From a checkpoint of a small mixture-of-experts model trained on Wikipedia: 51.7M parameters.
Below are experts of layer 11 (counted from 0) of a mixture-of-experts language model. Rows are named router (the router's row for the expert), up (a neuron's input weights, with its number), down (a neuron's output weights, with its number) and show model dimensions 0-191. Each number is 128 + 32 x the weight over its row's rms, rounded and kept within 0 to 255.
After each expert's rows: a language model's description of what the expert responds to; "mostly gets" lists some tokens that are sent to it at least half of the time. This comes from a sample of Wikipedia text that the model never trained on.

# expert 3
router [123 124 100 109 122 169 113 112  82 158 149  87 157 145 132 155 108 171 159 131 108 167 146 115 141  97 198 139 188  91 114 155 183 131 164 137  98 142 135 142 146 141  82 140 104 189 153  56  87 127 173 128 195 128 144  72 202 100  90 129 161 137 126 136  98 113 141  97 161 143 174 145 115 163 131 170 202 149 163 136 132 130  93 148  96  97 130 157  72  82 170 169 131 182 151 129 157 103 151 121 164 113 156  74 129 124  96 112 129 162 112 150  89 165 122 129 144 128 123 148 151 125 135  83 104 122 125 118 118 145 109 120 165 155 135 168 135 217  98 231 167  92 120 109 115 166 145 120  97 106 101 169  98 185 121  54 109 125 155 131 178 121 152 125  95  86 133  77 108  58 146 177 124 140 164 140 154 152  95 131 151 207 136 114 178  70 165 123  60 134 157 138]
up0 [179 152 154 151 128  96 135 143 114 147 135  32 105 138 200 193 118 129 159 119 159 115 128  91 126 195 131 150  94 110 152  48 169 160 159  79 124  94  92  94 143 102  80 126 204 131 102 126 131 140 123 175 119 137 132 151 168 141 145 132 139 173 135 139 148 135 116 143  84 134 166 127 151 127  99  76 175 112 161 167  71 111  71 113  98 178 115 142 109 167 105 138 213 147 105  92 101  98 205 108 123 170 163 181 102 118 109 174 205 148 141 132  89 115 138 155 165 197 130 129 156 121 188 131 135 119 158 100 136 122 107 117 115 133  86 108 156 173  80 110 152 130 122  87  57 127 151 158  62  81 130 177 140 185 160  74  74  94  90 128  54 154 183  80 115 195 119 114 161  90 144 122 132 146  80 128 104  99 164 194 186  31 124 159  87  82 171 137 148 102 164  85]
down0 [211  89 117 104  88 123 138 193 127 212  98  85 101  91 115 148 189 110 110  84 142  98  61 165  98  96 129  88 118 119 107 136  66 142 150 175 123 116 147 114 128 118 131  95 125 119 141 157 169 174  98  71 140 118  84 113 138 167  97 117 110  69 131 138 100  93 121  58 160 131  55  89 115 146  84  95  99  94 124 115 102 102 172 128 126 154 201 149 112 136 148 123 106 142 117  81 113 128 133 152 139 106  80 164 151 111 163  69  99  74 141 132 149 161  89 139 168  82 103 138 113 151 138  97 132 137 129 156  69 126 152 102 121 119 106  98 107  57  87 164 109  67 136 154 128 133 122 110  93 161 102 143 160 111 120 190  87 160 150  85 136 109 135 152  32 141 101 175 125 190 170 131 109 121 129 106 146 155 125  63 140 130 115 151 113 158  88  96 112 160 171 117]
It responds to: Single digits inside years, dates, coordinates and table numbers, especially the 1 opening a year, such as 1972, 1997/98.
mostly gets: " '", " ‘", " century", "/", "----\n\n", " (#"

# expert 11
router [ 70 109 137 140 152  94 135 111 100  63 164 106 157  82 130 143 119 195 109 175  85 176 192  93 143 118 133  86 190 169  97 123 188 130 111 107 143 145  53 172 152 142 139 145 135 114 136 137 154 104 107 134 141 152 163  97 149  99 175  71 145 119 118 128  82  90 150  75 108 112 144  74 135 145 150 160 145 109 137 166 124 135 107 118  96 154 161 144 146  72 140  72  84 175 149  70  93 110  68 121 136  87 128 134 113 144 120 119 178 105 111 128 112 115 124  99 100 136 164 146 140 178  91 148 113 144 192 127 160 165 116 130 117 109  99 196  92 170  68 159 144 161 120  70 139 125 131 142 107 109  81 190 167 167 130  96 120 148 134 121 105 124 126 107 120 124 133 136 120  86 146 131 122 176  65 123 138 139 147 126 127 159 135 133 143  81 136 128  91  86 137  70]
up0 [143 133 107 205 120 113 200 193 118 146 108 107 110 128 106 118 133 161  85 144 113 148 141  95 171 136 127 145 138 125 110 118 140 149 167 109 182 103 127  87 139 112 128 151 138 118 133 138 156 134 109 108 134 160 100 134 109 128 181 116  71 160  87 174 117  99 155 140 102 162  92 192 117 135 120 141 164  90 169 139 131 118 112 156  59 168  72 125 133  82 113  48 106 122 117  74 110 173 144 136 122 171 131 110 131  75 136 124 181  78 131 128 115 159 171 161 112 151 126 123 180 139 109 112 106 107 125  98 188 138 126 136 145 172 112 126 143 117  97 120 106  62 145  72 141 158  97 115 117 136  74 109 151 126 159 123 150 151 155 110  79 147 118  73 135 190 132 166 229 149 123 103  91 149 147 159 118 121 126 145 166  82 144 149 122  88 154  95 137 142 149 172]
down0 [130 109 131  76 129 158 134 108 144 122 144  89  91 170 110 115  61 153 152 154  81  95 119 167 132  90 129 158 148 135 162 161 158 108 106 154 162 132 146 155  81 129 160 143 130 103 195 165 125 148  90  95 174 106 144 110 109 101 157 170  93 121 143 140  99 101  98  84  70  60 150 128 190 100 154 147 135 127 167 117 146 158  80 143 117 152 151 156 133 126 103 118 113 101  98 170 102 128 104 137 146  96 101 126 105 141  84  70  81 191 152 199 131 141 120  97 138 112 107 107 120 183 126 124 149 128  72 154 106 135 109 118 114 105 110  84  82  90 113 165 106 133  99 121 189  83 115 148  78  85 204 124 134 113 180  44 136 107 163 111 135 141  84 115 117 125 116  93 134 132 108 194 122 125  72 151 115 142 169 147 117  74 123 153 138  82 131  89  98 138 128 125]
It responds to: Middle and final digits of long numbers in coordinates, vote counts, percentages and dates, plus colons after infobox labels like Postcode district.
mostly gets: "Reception", " Died", "°E", " classification", " ago", ".:"

# expert 26
router [ 61 103  77 125 125  99 142  99  96 113 134  79 165 154 106 129  93 187 101 217  91  84 154 141 125 144 174 123 100  87 131 147 175 165 153  61 100  88  83 170 124  87 141 139 136 212  74 130 100 105 155 157 121 146 110 130 135 118  72  76 203 100 131  71 131 115 151  81 202 109 138 115 152 182 142 176 130 114 133  83  82 179 119  90 168 163 153 166 113 130  95 158 201 127 154 122 127  85 161 122  86 109 135  85  94 135 127 130  87 130 101 136 107 135 129 139 107 126 136 192 122 143 128 167 126 128 131 107 155 160  67 125 125  98 136 128 136 128  98 194 191 109 103 137 149 156 161 121 137 120 101 134  89  66 109 127  87 157 128 190  87 115 130 121 109  79 133 123 113  67 147 135 123 172 137 103 157 146 151 163  81 141 185 136 157 122 138 105 115 114 206 128]
up0 [176 117 121 105  92 127  98 113 110 216 177  94 123  86 151 130 116 114 203  96 100  78 170 164 161 185 160 157  97 122 122 123 183 146 150 117 122 137 142 148 131 145 134 158  97 185 137 111 106 115 112 166 146 159 109 195 176  70 168 108 197 127 164  65 106 165 116 143 154 110 117 140 137 171 102 106 105 128  97 130 138 171 101  83 134 122 148 115 237 130 143 109 106 103 213 154  77 125 175 130 112 141 183 134 100 119  84 124 103 162 136 140 153 150 194 109 148 131 101 166  97 149 131 197 129  90  92  80 126 130 170 107 116 143  67 151  96 187 150 150 120 101 159 151  95 135  96 180 118 107 159 161 148 163 133 140 152 138  82 134 163 114 139 168 139  98 153 162 144  86 107  94 156 124 139 182 145 103 165 120 153  46 123  72 168 112 145 134 108 130 121 146]
down0 [177 123 164  72  76 195 132 118  86 180 191 138 123 149 101 121 119 123 160 178 145 161 108 104  81 139 147 116  93 137 147 118 145  80 194 135 136 136 156 109 178 196 120 181 109 135 176 176 111 119 103  91 129 154 109 113 177 100 146 114 113 111 128 145 123 149  81 169 148 135  82 133 107 131 124 112 106  87 188 148 143 163 129 165 134 157  83 104 113  83 138 130 118 133 100 148 163 119 108 104 171 110  82 147 183 138  60  90 137  73 101 116 116  98 150 149 158  99 115 138 128  93 104 125  89 154 139 114 127 151 142 115 187  93 165 123 125 151 102 124 127  74 130 114 110  80 110 111 152 172 163 203 158  86  99 114 125  51 190 120 157  81 135 157  99  84 101 119  90 131 103 140 102 125  79 100 164 155 146  99 167 128 110  87 127 106 130 183 136 141 140 191]
It responds to: Award and competition words like Cup, Grand Prix, Medal, Championship, plus endings of French or German words: Coupe, Académie, Akademie.
mostly gets: " Grand", " Cup", " Award", " Championship", " Prix", " Medal"

# expert 2
router [121 150 145 121  63 171  99 150  57 130 125 107 181 122 149 120  77 152 154 135 109 127 130  57 108  87 106 133 172  83 134 139 141 137 119 101 141 110  89 175 117 125 116 224  85 133 147 162 122 138 149 122 149 119 207 151 151 125 129 126 132 156 122 159 130 133 112 108 150 136 152 129 149 154 158 178 183  74 137 127 116 141 110 151 107  65  63 134 143 118 177 130 119 133 220 104 180 137 127 140 132  69 157  72  90 152 109 155 188 144 134 109 112 114  75 114 175 161  96 146 151  84  99 129 112 113 134 112 117 150 110 153 167 168 149 128 175 135  67 138 114 139 112 117 162 125 118 171  99 129  64 134  86 133 148  78 130 107 160 180 173 106 123 157 111 101 138  35 140  91 179 129  93 226  99 112 187 138 166 132 114 128 150 151 142  87 130 148 111  85 120 115]
up0 [123 136 118 173 103 129 121 134 138 106 114 144 109 133 139 164 150 192 163 132 109 166 124 147 121 106 119 125 140 122 148 154 126 162 163  80 135  54 145 128 100 139 103 181  77 108 117 152  94 160 160 149 146 222 148 125 175 177 108 159  94 140 171 161 148 131 163 175  87  91 118 134 106 147 233 210 103 135 175 186 157 107  94  95 149 183 108 124 111 151 148 124 174  92 111 120 119 116  81 101 101  77 117  87 161 120 107 129 138  88  88 187 159 121 116 121 127 179 116 154 222  87 100 158 122  58 110  97 159  85  85 100  99 187 161  92 112  92 143 120 129  97 114 125 145 132  72 186 131 101 103 148  75 170 118  98 125 197 103 165 105 136 139 138 157 137 103  88 129  98 160 113 129 139  70 118 111 179 150 128 129 140 118 165 125 127 140 153 162 122 144 159]
down0 [139 138 145 108 109  32 182  93 104 165 109 144 139 115 100 114 158 138 139  76 141  72  64 135 145 107 102  98  97 135  99 141 128  90 135 158 158 173 153 144  86  86 159 114 132 209 110 115 126 107  81 174  87 162 114 117 132 108 155  99 172 161 139 114 156  95 119 107 100 132 108 154 127 114 133 126  59 128 147 135 149  78  95 118 173 107 105 152 105 117 133 155 168 141 121 100 149 176 179 195 129 136 101  98 101 117 157 137 139 163  94 160 156  89 126 118 115 128 169 126 142 142  90 148  99  57  65 169 136  99  95  85 134 125 155 123 131 141 129  96 131 122 141 186 108 139  85 110 143 133 148 108 113 157  92 136 108 116 133 139  85 155 126  67 166 186 176 141 124 162  72 153 125 114 106 132 141 140  63 155  77  74 174 142 130 157 125 135 143 114 106  81]
It responds to: Single digits starting a number in years, tables, formulas and episode numbers (1942, 2018, 3D), plus North American city names like Chicago, Seattle.
mostly gets: " Chicago", "2", " Seattle", " Houston", " Milwaukee", " Pittsburgh"

# expert 9
router [ 94 145 134 118  75 143 109 152  93 105  84 144 176  97 150 101 162 193 167 169  70 148 171 133 189 113 156 152 143 148 102 106 166 147  82 141  98 111 114 162  93 104 140 132  95 149  86 115  87 146 155 162 161 179 185 145 103 101 124 104 135  51 159 106 116 142  78  95 159 151 133  82 118 176 170 124 134 114 141 111 210 140 130 101 158 147 147  97 128 124 175 118 103 147 173 167  76 136 128 112 137  68 145  79  92 128 149 145 173 206 155 188  73 154 103 102  74 117 160 122 172 194 110  96 122 155 151 121 130 139  96 136 144 120 159 148 104 147  45 157 157 149 132 130 105 125 136 152 131 146  68 155 127  62 130 129 103 125 193 151 148  96 136 161 127 177 144  63  93 138 135 137 117 127 168 118 176 158 140 175 147 184 157 147 120  77 112 138 132  76 134 167]
up0 [146 106  99 125 143 114 140 109 103 103 116 175 131  72 112 127 145 101 127 136 136 111 134 130 143 125 108 102 135 142 128 105 111  69 147  84 138 134 104  74 113 181 147 127 184 119 220  20 122 114 185 121 124 138  91 145 167 140 102 108 152 117 187 145 130  75  65 115 185 156 122 136 159  98 100 167 129 135 125 127 114 131 104 102 138 145  91 121 124 175 138 175 227 163 135 175 137 201 178  99 170 103 201 115 135 131 142 145 147 125 111 142  38 136 150 146 148 166  88 104  92 151 112 128 144 124 150  82 124  81  98 181 160 130 158  72 148  69 146 151 152 139 138 144  97 132  96 144 148 173 129 137 132 119 130 104 102 113 108 121 117 160 152  72 147 115 117 140 125  93 113  85 107 153 136 112 105 110 171 128 128 153 119  61 124 100  82 100 104 178 129  75]
down0 [102  98 138 159 145 106 159 166 170 104 155 166  94 119 116 105 169 106 166 130  82  49 106 182 121 137 166  85 154 216 125 155 163 144 153 144 171  64 116 101  82 150 121 126 124 140  85 151 131 153 134 180 233 152 170  89  99  93 116  97 233  95 127 111 126 114 183 114  85 163  93 127  72 151 116  82 160 123 109  93  99  96  72 162 137 101 145  72  97 178 119 107 117 158 166 107 162 104 134 102 144 144 134 137 214 118  68 122  97 126 159  68  94 119 107 108 155 110 112 138 108 154 135 133 114 136 152 107 140 164 102 138  90 111 198 101 137 165 119 180  76 110 109 177 129 104 122  94 107 136 114 102 140  88 131 143 198 130 162 147 196 161 107 145  87  59 172 122 172 115 134 117 136 118 163  81 136 116 121 119 150 170 114 147 124 149 153 153 125 142 178 117]
It responds to: Number and quantity words such as two, some, several, New, by, of, plus section-heading words like Honours, Filmography.
mostly gets: " two", " New", " some", " three", " many", " these"